Below are experts of layer 5 (counted from 0) of a mixture-of-experts language model. Rows are named router (the router's row for the expert), gate (a neuron's input weights, with its number), up (a neuron's input weights, with its number), down (a neuron's output weights, with its number) and show model dimensions 0-191. Each number is 200 + 40 x the weight over its row's rms, rounded and kept within 0 to 999.
After each expert's rows: a language model's description of what the expert responds to. This comes from a sample of Wikipedia text that the model never trained on.

# expert 44
router,168,221,143,197,226,196,263,200,265,207,214,217,155,169,183,196,103,173,201,204,272,198,177,156,190,146,264,212,139,272,235,247,209,201,196,266,145,197,189,234,250,286,161,165,174,190,206,204,135,185,179,251,246,166,268,265,181,182,118,169,229,199,234,224,196,227,282,220,135,219,161,297,227,150,231,186,158,253,175,156,162,229,169,218,259,170,138,202,259,204,228,254,214,207,173,231,206,136,195,243,213,236,208,242,210,228,177,246,188,91,173,258,232,211,239,191,125,153,234,253,192,138,163,207,233,180,184,180,192,200,187,156,281,161,248,203,165,149,115,162,217,242,159,246,215,264,103,219,236,162,154,215,184,193,173,141,240,206,229,176,257,258,182,195,234,176,204,235,200,146,229,255,142,194,206,213,215,177,273,166,206,227,228,191,212,191,205,208,240,213,239,249
gate2,154,229,154,233,217,157,227,175,155,190,120,262,197,186,257,171,152,230,168,199,251,196,195,276,247,210,154,162,215,225,173,281,203,175,239,136,152,202,204,317,224,205,194,209,201,214,137,162,289,238,183,217,175,202,153,236,228,154,268,126,253,224,266,222,187,167,176,145,209,143,260,176,160,172,163,236,234,179,243,210,182,161,163,157,145,212,215,210,258,195,213,293,216,227,182,276,203,167,221,230,175,284,160,147,247,236,178,217,270,181,149,170,283,247,237,155,169,177,170,246,243,195,220,158,212,209,202,229,229,279,135,201,205,164,291,184,196,255,170,183,187,198,196,114,164,179,175,236,171,146,158,220,160,215,173,133,184,165,242,191,241,117,219,248,186,167,186,201,169,184,175,188,138,188,224,206,168,222,230,173,242,205,197,220,233,179,165,168,173,155,142,265
up2,235,219,218,172,152,203,172,203,175,196,242,133,249,243,170,215,182,176,225,234,229,218,208,154,191,168,248,168,201,155,239,169,183,216,152,209,187,222,197,135,136,170,162,184,184,229,281,223,120,136,252,189,166,165,265,172,190,267,140,216,62,204,149,159,212,237,218,234,172,215,161,222,211,202,249,170,114,196,170,221,236,200,192,272,206,193,187,172,141,187,229,171,236,186,344,140,203,249,263,137,185,167,262,234,140,165,175,187,205,217,248,241,185,180,214,202,225,221,185,194,199,196,196,262,217,157,223,176,213,169,271,127,181,213,219,255,205,143,199,168,193,207,178,225,147,171,174,185,186,242,206,196,216,197,286,254,196,240,153,145,148,234,227,108,184,193,232,192,160,200,236,227,246,250,135,231,280,179,123,198,183,192,212,191,184,287,207,230,197,169,298,177
down2,88,112,266,257,164,233,172,245,164,200,143,173,218,230,210,204,145,165,202,184,195,134,231,248,217,182,252,203,207,181,273,142,169,185,170,258,240,270,192,254,200,203,179,247,201,155,158,186,238,215,170,153,216,219,239,241,219,115,181,288,154,168,234,226,267,228,241,252,186,212,201,183,230,201,222,286,189,237,221,208,190,238,234,177,268,165,211,230,220,205,251,208,180,127,127,172,187,199,113,298,190,93,246,180,240,230,186,134,271,146,195,187,223,189,201,183,179,224,217,191,222,230,179,255,138,194,250,120,246,206,266,196,218,217,188,223,166,261,244,222,232,207,167,189,169,164,141,195,215,229,262,218,181,279,211,201,206,236,175,156,205,166,182,176,231,182,174,179,226,212,252,225,207,176,194,188,288,198,244,178,244,195,124,227,257,218,230,168,175,274,213,201
Description: Adjective suffix -al

# expert 3
router,184,156,169,223,178,195,157,207,212,119,230,263,161,137,170,169,165,95,242,180,273,255,306,196,152,258,221,185,147,249,281,222,229,181,143,187,164,220,217,232,179,246,111,268,207,140,191,219,191,177,142,188,214,251,282,217,183,188,215,137,123,172,310,248,208,228,236,251,176,251,183,191,189,174,297,260,190,237,156,130,181,202,185,232,219,184,177,210,212,211,198,249,219,228,160,218,190,153,184,229,172,226,261,187,266,204,218,206,181,190,176,269,287,167,216,184,153,144,299,187,177,228,199,201,189,183,228,187,195,145,208,196,228,198,262,224,212,199,217,194,215,204,137,245,222,219,175,265,280,201,147,220,222,192,292,143,226,171,174,161,205,236,246,212,199,210,246,217,217,160,202,217,173,184,184,166,256,174,216,165,252,262,211,181,204,153,219,254,208,159,175,207
gate0,206,196,151,200,195,213,200,177,233,174,205,258,253,174,166,222,203,182,240,131,177,242,199,195,206,222,252,253,251,267,137,215,142,214,260,242,172,226,142,224,244,139,218,178,201,183,189,206,211,197,190,204,156,190,240,214,244,189,181,250,161,155,215,189,183,236,134,242,172,171,225,198,124,214,251,210,212,227,207,227,159,177,141,227,247,230,128,179,265,176,162,168,249,206,220,253,120,223,307,178,195,233,141,260,198,231,175,159,192,154,261,144,154,147,181,265,211,228,174,180,239,212,186,158,204,99,212,186,188,157,260,214,247,146,174,175,275,93,286,196,187,192,236,185,220,148,141,180,188,282,202,152,194,246,167,237,155,128,317,195,243,110,132,206,205,197,163,190,177,223,162,200,196,243,149,174,275,202,195,165,221,237,158,204,242,170,207,218,176,167,169,189
up0,150,169,254,161,200,308,128,163,199,207,194,178,232,216,245,167,120,127,263,170,195,174,206,225,164,182,165,293,175,156,210,222,175,179,218,197,222,159,192,239,159,171,228,260,225,220,173,274,142,173,149,202,232,252,216,167,202,196,190,248,279,195,259,203,182,211,184,155,183,202,157,217,167,146,204,188,242,139,225,137,197,153,233,250,238,249,269,162,246,233,250,159,202,246,227,250,169,195,272,191,208,164,247,183,169,232,228,219,215,141,185,177,203,172,120,226,155,207,121,134,237,252,170,167,199,240,152,133,263,244,193,186,275,167,239,216,212,157,166,182,137,187,257,135,230,124,175,223,190,213,177,174,254,203,177,166,161,133,227,216,279,129,172,236,146,226,180,136,157,218,188,197,192,146,215,168,207,229,146,163,284,162,200,198,186,193,224,213,134,176,159,213
down0,246,176,149,227,187,176,186,203,164,195,175,206,111,222,172,112,126,155,134,265,169,209,217,255,240,173,184,210,243,242,232,212,177,254,207,209,196,180,220,111,233,237,197,293,201,175,253,241,193,206,170,155,157,206,276,219,208,184,225,255,192,209,211,198,176,194,172,202,176,311,143,150,248,229,127,137,122,254,229,265,167,216,195,145,186,202,191,252,228,195,171,217,164,155,176,165,200,193,190,135,184,243,146,180,242,225,194,181,225,247,238,221,189,269,200,214,249,235,238,233,188,268,185,156,199,190,154,166,210,169,219,208,176,183,150,151,197,169,203,171,144,92,263,231,244,175,164,174,117,193,195,118,227,174,180,197,199,244,186,221,188,171,225,119,124,137,126,161,238,237,232,145,253,171,136,189,153,212,225,219,173,181,245,147,213,183,235,227,189,157,228,137
Description: Prepositions after verbs

# expert 9
router,178,175,184,124,168,231,226,224,247,179,231,181,160,170,185,137,163,173,218,121,219,192,217,160,154,200,273,179,168,239,256,182,233,198,241,201,150,225,183,207,266,204,191,215,232,212,195,218,168,191,162,216,194,188,243,238,186,118,112,134,149,181,285,240,215,252,255,224,154,211,200,203,226,172,260,273,183,223,163,157,173,261,182,218,241,159,205,240,254,171,254,222,247,252,179,232,227,137,143,248,172,198,235,235,293,235,247,244,188,176,181,283,223,144,262,200,172,134,204,243,164,200,172,218,163,198,226,108,278,167,255,151,260,179,261,198,194,165,192,133,162,249,183,298,152,202,214,198,236,167,157,204,181,151,260,138,301,194,175,175,228,244,215,187,247,175,216,231,210,127,212,207,166,190,235,187,227,186,242,159,194,188,252,202,264,169,223,260,211,171,183,222
gate0,188,273,243,158,178,151,244,256,181,240,170,234,246,258,221,195,230,203,221,228,262,95,208,257,209,230,199,276,223,221,220,206,198,130,208,202,220,134,146,240,199,232,135,165,129,157,212,159,238,143,241,216,161,143,169,100,162,165,199,243,189,198,172,205,208,266,231,161,235,220,158,185,202,247,205,141,220,140,211,151,227,235,252,199,233,159,237,175,184,178,209,223,247,167,115,238,229,231,182,203,151,257,258,265,182,201,206,164,194,213,206,228,197,189,143,154,158,139,222,268,233,235,135,144,146,248,189,200,210,218,202,167,213,202,230,222,170,117,154,117,226,274,160,178,208,165,157,225,186,197,216,217,232,198,198,207,225,172,204,209,299,187,213,185,196,208,214,211,157,250,185,252,245,136,188,196,162,288,243,207,225,261,141,242,219,96,222,249,259,161,227,188
up0,118,158,226,217,123,179,254,249,191,181,222,207,231,236,93,210,169,228,148,198,133,267,180,208,170,240,146,97,159,191,196,260,167,159,160,130,225,177,248,233,223,312,206,195,191,209,166,230,203,186,225,208,218,160,198,231,93,209,219,237,251,157,140,160,147,231,144,238,192,200,182,161,175,187,207,182,206,229,160,194,265,113,161,157,176,141,190,186,181,266,210,175,231,179,220,196,234,198,206,236,213,222,194,255,164,149,220,268,272,173,185,171,269,175,253,205,254,160,187,220,158,234,222,237,197,222,202,257,242,194,179,181,142,168,193,167,193,204,244,192,165,205,165,117,190,177,219,193,201,250,181,232,204,169,222,159,190,221,189,163,150,160,179,159,170,209,191,200,300,167,250,201,166,209,236,203,179,147,75,170,226,150,257,188,288,223,267,230,213,246,208,188
down0,188,171,140,224,177,226,175,175,127,235,181,177,180,161,248,200,85,220,170,234,125,220,211,196,161,201,217,184,296,232,164,229,232,217,198,240,169,148,172,143,215,240,235,193,197,205,159,198,229,189,197,210,274,225,216,276,203,266,255,143,124,158,233,186,224,184,183,203,164,233,168,195,176,241,160,165,211,224,250,223,181,156,169,182,263,236,203,178,172,281,224,261,249,210,274,241,214,212,246,221,223,210,220,190,139,162,215,193,159,211,263,306,267,137,225,211,228,279,230,275,211,293,193,229,259,212,201,155,224,272,199,221,212,203,238,281,195,221,187,252,208,267,172,249,251,262,191,226,217,184,167,167,170,156,224,210,217,209,252,159,235,168,95,183,150,226,228,237,248,109,194,253,155,202,139,209,220,208,207,212,209,218,180,256,240,256,237,181,159,191,211,190
Description: Ordinals and season words

# expert 16
router,170,211,216,194,207,156,267,191,240,176,261,261,118,152,206,172,161,186,201,155,208,242,225,172,143,231,262,92,197,261,244,199,205,174,196,197,158,228,161,240,257,190,226,230,175,161,214,201,175,222,176,168,300,176,205,241,203,215,185,137,252,235,212,218,226,199,179,232,136,200,145,215,209,192,226,263,139,189,166,146,174,217,200,224,198,216,160,253,202,232,230,199,231,284,209,229,240,215,175,236,160,258,292,274,180,226,179,226,161,186,176,245,211,188,237,118,148,179,204,193,158,161,199,222,161,134,239,131,254,139,273,155,230,184,219,210,225,154,220,150,249,287,155,249,238,180,105,193,262,202,209,230,154,96,218,147,238,141,108,203,226,283,213,192,229,211,195,180,214,158,198,256,218,177,181,183,220,158,246,214,245,172,204,215,244,177,251,217,225,174,148,203
gate3,170,223,225,213,264,140,229,164,254,177,187,181,206,168,176,225,139,245,190,246,113,252,193,197,127,121,235,100,218,151,210,204,183,209,175,223,211,288,254,182,179,200,208,271,243,186,251,209,186,256,198,197,263,181,178,234,249,212,171,191,184,220,201,255,223,168,167,274,240,266,281,241,198,186,226,216,171,201,213,191,164,217,208,242,182,177,182,213,170,162,246,204,180,282,241,158,215,139,251,126,148,230,257,230,291,166,200,177,67,205,177,189,202,228,312,182,239,219,178,183,174,215,224,220,179,162,215,239,174,159,271,202,210,156,184,158,223,249,206,200,230,186,200,232,177,291,272,228,197,254,157,202,187,168,210,198,218,253,160,192,224,292,185,220,221,230,195,189,195,143,162,184,290,150,206,180,229,213,169,238,243,173,210,251,185,177,248,287,178,153,194,190
up3,155,187,186,159,183,251,196,122,232,214,217,246,238,244,194,210,231,192,141,232,320,173,203,183,170,151,156,212,187,162,200,184,200,181,199,252,173,173,239,163,220,244,195,149,198,185,146,216,88,174,196,156,182,154,179,221,266,229,114,232,264,157,187,182,232,210,336,198,189,177,164,206,117,281,232,221,230,163,224,209,212,227,212,182,218,291,163,189,116,292,230,272,203,265,227,234,249,202,194,177,168,269,202,175,148,214,197,202,281,216,238,191,215,245,197,203,238,179,160,198,171,263,161,217,223,145,239,205,191,201,173,181,232,174,191,174,164,227,213,252,197,240,221,269,154,211,268,232,128,238,179,190,125,175,201,162,158,192,175,174,200,176,171,99,190,210,192,176,234,190,212,205,136,247,232,199,208,232,246,131,212,142,161,185,214,170,147,248,222,250,184,145
down3,161,185,277,153,181,208,214,233,136,220,207,255,235,228,219,178,133,248,159,225,255,245,223,204,156,170,156,222,197,227,215,192,190,213,235,286,155,207,271,238,173,205,239,135,188,264,182,166,162,173,189,269,162,275,156,214,118,184,262,195,178,137,202,214,197,207,248,220,159,233,302,192,226,241,174,170,221,206,240,255,185,298,194,209,200,228,168,224,157,203,194,184,179,292,258,239,168,168,230,246,176,174,225,175,186,183,246,201,171,216,137,219,175,136,243,214,193,248,251,153,225,190,148,203,235,149,282,168,225,165,188,244,214,168,188,130,210,193,173,288,148,284,166,210,161,222,206,248,184,216,217,201,216,178,187,202,218,221,213,226,220,128,266,220,247,80,232,192,177,247,219,221,215,238,152,163,302,245,220,145,177,275,230,210,208,162,222,182,170,146,171,228
Description: Mid-word t-syllables

# expert 37
router,192,173,213,184,158,162,217,246,229,139,214,284,174,105,200,165,156,187,243,189,181,233,302,200,207,245,245,141,232,238,295,196,226,140,180,206,179,246,187,219,245,203,143,192,168,160,206,247,152,117,205,253,217,210,191,222,154,194,149,227,173,159,218,247,188,196,240,248,140,223,178,208,175,220,247,265,168,220,151,187,129,217,177,226,279,192,207,222,233,223,175,232,193,210,71,258,158,178,207,230,213,194,275,153,164,262,225,212,126,204,197,283,218,191,226,186,200,163,264,220,127,185,125,193,133,175,202,130,226,181,225,157,218,148,206,200,183,179,142,107,170,248,169,219,203,190,182,191,217,91,234,191,213,139,290,180,232,203,196,174,227,207,206,109,224,204,166,220,241,142,206,259,194,151,237,195,206,148,194,179,202,207,180,210,217,142,224,214,204,219,191,247
gate0,248,188,160,190,283,190,170,176,223,232,199,251,218,181,228,256,206,226,178,251,123,202,185,115,231,249,186,178,175,263,145,203,167,255,249,221,191,201,232,210,203,199,188,303,218,171,208,260,242,206,222,223,229,250,182,216,141,257,191,178,218,225,250,196,214,237,313,127,117,264,172,179,174,189,187,236,223,188,198,196,250,192,211,233,159,248,154,236,140,280,125,235,203,206,195,264,228,228,214,169,251,138,176,196,239,117,225,233,267,231,230,190,152,206,197,261,195,217,146,182,98,217,235,214,216,222,283,129,176,216,248,180,190,142,213,200,254,234,204,188,151,168,213,248,113,233,224,204,205,217,139,179,269,222,167,182,192,166,224,88,216,247,227,191,188,199,211,142,231,177,225,148,171,194,192,174,187,212,192,170,256,253,249,179,176,155,268,152,245,195,173,183
up0,197,162,241,177,203,206,211,145,198,238,186,190,241,182,212,222,191,247,171,162,231,249,196,118,178,203,162,216,224,245,166,195,240,213,212,264,177,201,275,249,138,168,225,163,208,227,182,141,159,171,158,206,178,138,239,191,121,186,193,282,169,145,204,141,233,189,202,172,207,194,188,184,210,119,252,213,129,210,189,141,229,195,235,233,217,190,188,198,204,224,225,237,220,210,294,218,226,189,146,166,267,203,296,176,177,190,203,270,310,257,232,181,227,216,197,293,197,248,245,162,144,207,198,288,214,183,232,234,185,155,180,193,153,159,211,141,214,225,244,251,189,212,266,210,156,160,196,168,225,217,225,217,276,167,156,225,219,243,223,136,78,207,258,237,140,142,238,217,248,217,221,194,260,198,159,202,203,177,151,156,169,274,115,269,210,194,142,203,150,172,200,156
down0,176,222,199,199,241,200,243,158,219,146,176,251,255,167,178,127,185,215,238,197,141,202,244,265,217,169,234,265,177,225,173,189,180,87,165,219,215,244,269,218,192,219,215,215,201,231,216,149,277,172,249,233,173,164,225,221,145,282,216,214,183,272,192,223,193,175,152,216,185,254,288,132,178,215,130,212,307,196,192,129,202,165,234,216,242,254,180,197,195,156,194,203,173,223,192,158,178,217,161,146,150,234,202,174,239,196,226,189,156,180,203,186,252,287,196,194,305,228,194,184,163,280,176,171,201,199,230,192,234,211,171,182,258,266,165,194,190,228,199,136,250,198,320,203,195,270,235,264,171,156,221,228,184,210,207,218,190,113,204,224,193,218,274,169,229,223,168,210,231,215,192,152,183,226,168,200,259,194,105,269,213,246,147,172,182,256,234,187,252,236,166,150
Description: Number separators

# expert 30
router,146,199,181,195,228,186,181,227,219,188,268,224,204,86,213,133,143,197,185,179,193,227,263,191,105,195,233,183,175,190,236,185,207,129,201,181,141,218,224,216,221,173,192,204,204,165,131,190,187,143,175,182,197,221,245,180,181,134,159,210,107,192,242,215,207,250,219,247,174,256,206,216,169,172,277,262,116,222,168,209,103,202,156,236,209,134,183,216,233,188,202,303,243,225,129,191,227,177,173,186,226,226,241,227,254,221,279,217,174,191,146,195,211,203,213,198,219,166,273,199,105,141,207,179,134,149,259,177,287,174,176,165,195,146,215,189,156,152,182,108,211,223,195,194,176,238,196,209,287,186,197,214,157,140,265,103,239,170,166,166,210,196,219,192,255,142,219,240,229,152,193,266,159,215,239,194,211,173,226,145,235,202,238,189,232,184,235,246,204,210,132,175
gate1,239,183,145,114,164,206,160,235,214,164,175,206,106,218,237,223,254,229,169,142,159,178,168,171,215,173,222,175,239,253,254,179,161,171,127,291,207,201,190,228,161,147,159,271,188,204,205,134,232,219,234,155,175,180,178,256,236,233,185,204,244,190,183,196,209,144,283,267,252,195,216,279,216,128,182,195,173,142,185,216,222,164,172,231,152,149,271,261,158,233,214,218,196,185,205,139,191,154,200,199,251,203,166,221,258,211,216,213,196,124,121,168,202,182,193,190,243,208,216,175,257,217,125,214,154,213,228,217,116,176,222,237,180,236,191,234,216,132,196,202,266,189,189,174,184,177,189,131,214,235,205,188,246,219,143,154,158,186,250,280,222,180,232,118,213,201,250,208,269,200,214,134,234,177,193,167,118,222,256,212,213,240,260,204,248,267,123,246,142,155,249,218
up1,232,168,324,270,226,152,201,168,220,241,212,194,303,202,158,198,181,151,261,253,263,218,184,176,156,218,168,248,211,204,142,164,213,246,231,139,217,220,222,203,183,241,231,182,170,203,240,259,176,164,203,232,239,299,224,180,205,200,217,159,186,219,171,236,232,198,119,175,143,202,186,134,227,234,216,212,250,247,209,219,219,205,249,199,278,207,152,163,206,128,292,213,191,246,251,206,192,249,254,200,140,205,180,182,134,171,158,173,160,200,254,216,191,182,196,221,173,244,197,223,177,152,226,180,203,192,184,179,293,260,178,190,243,170,214,198,187,224,227,209,175,268,202,260,243,217,236,263,136,138,197,180,141,163,266,266,227,211,165,173,241,222,158,240,140,172,130,206,132,172,165,182,160,246,175,238,267,198,149,215,143,181,130,191,147,153,225,128,241,249,166,186
down1,186,221,180,258,247,123,184,263,194,201,160,211,143,182,140,142,196,170,230,257,161,209,224,256,160,241,197,199,173,204,150,221,182,251,191,214,249,188,141,134,187,214,236,322,140,251,216,202,161,173,242,167,219,154,185,221,199,174,209,173,297,236,198,199,263,141,223,242,261,197,265,288,178,130,168,171,199,179,203,214,153,192,230,171,197,199,176,176,237,185,224,197,185,203,241,226,216,182,224,235,232,164,209,213,242,169,178,214,140,169,164,223,208,225,140,147,185,189,114,228,171,152,178,193,177,277,261,186,172,126,228,194,187,165,279,210,209,155,170,140,214,269,207,179,221,219,148,101,136,165,180,200,252,180,274,229,206,143,217,140,208,149,222,181,141,323,145,228,184,190,193,212,154,184,131,161,186,219,257,233,230,241,233,212,198,173,179,186,190,147,276,188
Description: Month names in dates

# expert 63
router,168,203,167,251,171,163,201,184,178,215,235,195,189,206,153,171,163,120,198,135,185,190,223,170,178,184,240,149,124,231,250,256,215,171,222,231,235,221,137,201,193,199,151,254,160,123,155,197,165,221,175,185,182,307,244,278,171,169,167,135,185,175,199,185,212,270,233,209,219,227,113,208,213,190,203,262,164,178,167,124,221,249,149,242,203,205,131,223,279,199,219,210,204,180,163,258,238,155,147,282,196,212,168,270,245,225,205,268,193,152,157,279,252,213,277,227,203,162,251,210,197,147,110,241,187,188,186,129,235,106,214,202,238,144,256,215,211,174,201,154,133,260,174,272,228,215,176,177,216,186,158,219,186,197,208,156,251,206,184,138,220,240,190,187,240,249,192,173,238,144,221,210,141,177,183,169,229,212,189,169,232,260,249,204,218,189,207,296,232,221,178,251
gate1,201,176,206,172,182,170,198,188,195,251,200,227,236,177,142,242,268,192,158,121,239,288,189,160,159,215,134,199,254,243,143,179,175,217,151,269,256,244,158,189,239,205,119,253,205,186,270,242,208,197,153,190,171,200,203,179,165,168,211,175,122,217,234,194,174,200,179,252,209,223,190,221,212,208,191,308,230,230,214,156,198,118,218,223,193,199,231,188,193,226,176,249,251,211,238,250,190,156,179,181,207,157,254,170,163,258,119,154,183,167,255,206,194,154,165,214,232,190,231,200,206,160,163,169,165,208,162,259,175,225,217,242,218,267,298,164,194,259,144,178,114,181,236,234,219,235,194,126,268,157,172,270,98,206,233,138,227,205,158,216,157,213,117,128,246,229,192,197,199,212,255,165,219,227,203,209,221,177,131,124,210,182,136,281,181,235,229,183,228,205,250,166
up1,206,195,157,191,160,142,184,202,204,213,211,215,189,168,222,218,154,219,226,160,177,210,210,300,196,171,186,148,197,187,225,167,204,235,227,227,179,242,239,276,199,166,191,236,231,236,146,115,229,180,193,166,244,215,168,181,276,280,144,213,254,189,145,236,264,170,284,180,202,210,202,86,167,158,171,232,189,164,227,165,154,140,133,203,196,209,171,236,221,108,169,307,211,248,202,215,178,209,184,182,257,245,247,228,243,143,222,205,163,103,201,222,237,241,177,166,194,229,143,219,245,196,234,184,169,104,212,186,165,148,179,212,170,136,185,251,209,225,220,215,217,129,289,192,215,132,162,172,224,159,163,197,201,207,207,221,205,133,210,159,261,173,183,255,177,227,227,212,176,157,227,223,200,240,215,168,235,145,98,195,145,144,210,199,221,201,155,116,198,225,293,198
down1,206,189,260,229,210,280,135,227,201,136,263,266,250,268,236,124,229,170,123,195,203,243,131,227,282,199,182,194,174,265,274,162,186,169,268,214,297,179,196,159,186,108,241,190,213,208,173,169,232,187,213,163,242,183,160,249,245,175,201,253,172,99,131,233,226,183,208,137,220,187,176,214,133,250,175,160,187,193,182,237,135,241,209,234,194,209,191,151,181,274,237,199,238,212,145,300,274,189,175,187,193,198,227,196,240,207,209,178,240,115,185,244,203,185,184,191,173,167,206,167,188,166,171,189,210,222,218,210,269,185,162,154,252,164,99,230,157,245,268,204,230,223,181,182,175,270,153,197,232,236,257,194,217,167,187,162,249,186,164,226,252,211,220,167,218,154,204,241,209,229,286,228,173,244,185,202,187,154,145,165,197,220,182,246,228,227,141,231,183,220,159,212
Description: Counts and Notable headings

# expert 26
router,211,191,157,128,140,182,252,221,245,109,201,168,104,171,179,171,248,171,232,146,261,202,208,167,160,166,224,185,161,207,253,234,208,165,153,170,210,231,187,186,259,282,184,234,194,172,200,164,196,236,134,203,225,232,182,239,188,196,179,180,215,208,224,204,231,253,304,247,173,188,150,191,187,210,228,249,203,174,164,191,208,189,184,206,219,209,114,249,211,160,210,198,281,204,161,201,269,140,184,286,168,274,200,267,242,237,233,236,133,110,149,229,230,190,271,200,169,156,228,242,149,149,235,233,178,182,230,197,211,164,163,175,248,175,269,207,165,151,197,176,199,250,164,227,188,200,206,178,234,110,216,214,140,168,269,174,229,170,193,171,197,208,248,181,234,165,203,240,239,176,242,220,174,148,248,167,212,116,226,171,233,250,276,162,250,126,252,239,176,203,99,211
gate23,236,241,143,121,245,222,194,142,222,196,222,218,252,247,261,230,227,308,169,178,218,168,218,172,214,215,240,180,209,241,267,192,237,196,155,182,125,229,196,164,202,198,221,231,221,157,250,154,179,126,158,225,199,186,226,86,111,147,189,181,239,197,254,137,172,225,265,148,218,157,165,208,197,174,218,203,137,151,243,204,200,124,141,182,227,251,198,171,195,212,204,174,241,213,181,191,203,216,145,228,229,223,118,230,228,122,211,302,169,229,225,179,201,189,229,218,238,168,121,260,152,200,205,202,268,236,255,187,251,215,176,132,140,156,174,158,212,205,221,194,178,204,142,292,220,122,234,255,143,187,178,215,191,198,183,179,241,145,205,234,179,214,176,276,250,181,195,216,207,211,198,184,178,182,234,117,199,184,171,172,156,129,240,221,214,274,224,254,245,191,194,250
up23,238,207,186,241,171,217,218,212,255,150,155,172,232,161,180,228,145,234,214,240,216,149,202,207,267,157,190,193,220,189,237,232,247,178,240,76,239,231,147,226,164,143,135,211,120,205,187,177,202,158,138,207,191,181,189,220,240,223,206,137,183,235,184,150,148,160,147,123,206,213,230,113,229,171,286,234,225,151,169,193,211,264,125,130,153,256,179,229,265,235,171,237,137,235,238,192,192,179,163,152,245,231,145,193,243,216,219,251,214,225,182,251,156,171,135,196,246,209,66,216,206,206,140,158,176,159,221,234,177,244,155,239,191,209,149,214,249,246,177,242,187,165,193,240,222,235,151,266,232,175,185,159,201,137,225,219,172,127,169,271,293,205,177,195,228,185,202,208,231,196,193,206,164,189,252,202,214,273,197,195,186,226,188,221,203,197,173,241,278,141,251,196
down23,224,178,232,151,145,245,255,116,214,232,121,216,213,153,235,226,119,235,243,154,170,211,216,208,218,231,216,167,236,208,139,184,231,239,136,206,169,238,222,234,102,201,179,211,253,174,224,181,127,207,238,232,173,185,237,190,237,222,238,176,190,165,169,204,264,170,155,216,270,245,256,216,233,160,236,211,191,65,180,272,174,241,184,233,210,297,204,236,214,188,151,147,209,196,180,122,176,189,152,231,243,161,151,159,167,225,184,182,168,147,228,188,161,224,186,191,255,200,151,219,200,160,236,237,190,194,177,189,112,215,268,181,176,151,243,139,215,252,171,204,170,218,149,103,262,266,180,127,184,190,195,190,236,263,194,253,197,184,163,225,218,167,217,232,154,153,142,288,161,253,204,265,246,218,249,166,164,210,234,178,216,188,227,197,224,270,183,191,189,188,248,189
Description: Agent noun -er

# expert 60
router,143,179,200,163,136,213,210,180,204,145,275,209,147,194,139,173,139,200,214,97,219,165,215,177,219,196,248,158,155,210,212,192,207,190,205,199,220,254,195,217,251,264,55,238,184,196,215,259,186,187,137,186,228,205,251,207,210,156,129,223,161,122,265,225,204,278,242,230,212,252,200,228,156,164,212,169,214,222,179,148,165,234,213,250,267,191,168,259,245,209,245,192,212,195,218,235,207,204,166,223,128,146,209,240,231,201,211,196,167,190,207,210,205,183,284,155,157,190,191,212,128,170,208,270,196,195,287,154,233,199,193,138,243,224,239,210,145,224,163,171,132,220,180,237,176,191,178,228,217,180,174,233,148,190,296,185,268,185,157,178,240,229,228,157,281,154,201,213,213,136,205,284,164,183,253,154,212,192,212,141,234,295,191,230,267,191,244,205,181,217,121,183
gate2,168,201,158,208,268,178,188,169,204,227,242,224,206,194,229,173,100,201,194,178,77,207,251,140,204,233,217,198,206,234,166,118,149,201,224,214,169,159,227,253,188,134,242,189,186,230,253,268,195,229,164,186,200,215,210,258,275,210,119,145,268,188,169,254,173,251,277,230,213,261,221,191,149,173,159,237,189,257,216,246,238,191,199,242,225,160,227,169,190,171,184,243,196,179,207,149,173,243,194,226,133,176,294,168,281,222,172,222,175,168,171,192,165,112,292,168,185,259,220,171,191,232,158,208,225,263,189,191,186,213,146,134,170,195,255,169,172,218,175,201,197,181,232,179,221,171,242,272,188,174,190,210,183,197,236,166,252,278,212,216,194,242,183,223,187,203,249,181,151,210,199,216,223,162,194,136,203,168,214,147,269,299,146,198,242,250,217,100,209,159,174,122
up2,181,170,237,155,107,203,140,177,225,161,144,190,169,187,142,226,283,198,195,224,309,171,108,214,211,144,176,193,153,177,183,257,236,188,170,201,192,195,225,143,223,215,166,228,200,200,140,137,159,167,233,204,203,218,204,169,133,177,264,233,177,212,268,152,201,178,185,190,163,115,200,196,245,188,281,166,194,145,167,113,166,179,251,169,172,228,201,201,167,194,177,153,207,169,209,231,225,198,164,206,230,175,133,218,109,155,248,196,192,256,173,202,271,210,151,215,214,57,191,252,177,161,267,250,154,159,228,258,155,177,237,288,227,174,221,249,251,216,190,228,181,201,132,200,160,230,204,184,197,221,229,179,200,211,256,200,174,165,169,175,217,172,212,191,271,179,173,187,201,182,144,225,234,268,138,183,183,247,235,232,133,134,204,188,241,191,154,272,175,236,223,237
down2,238,201,183,149,156,145,161,247,209,206,208,146,211,167,175,161,269,121,238,177,156,259,263,138,177,256,199,152,187,278,278,194,231,213,146,191,227,250,250,197,212,138,216,206,154,185,190,184,224,153,137,264,229,195,172,156,101,245,229,210,181,219,199,242,195,206,201,191,177,137,197,113,156,154,230,186,170,194,141,183,174,207,206,199,220,204,154,179,224,169,192,261,244,275,194,193,240,180,247,176,192,254,212,258,155,128,243,302,146,208,240,195,172,205,261,289,220,232,254,187,221,267,270,235,200,194,198,222,221,225,243,207,202,104,174,215,223,229,251,187,201,231,235,150,231,209,166,169,296,115,180,277,180,200,189,159,173,149,235,193,193,190,141,188,217,199,199,263,186,157,137,188,169,231,191,170,159,250,178,262,182,209,193,192,212,151,221,254,189,233,251,146
Description: Letters r and l mid-word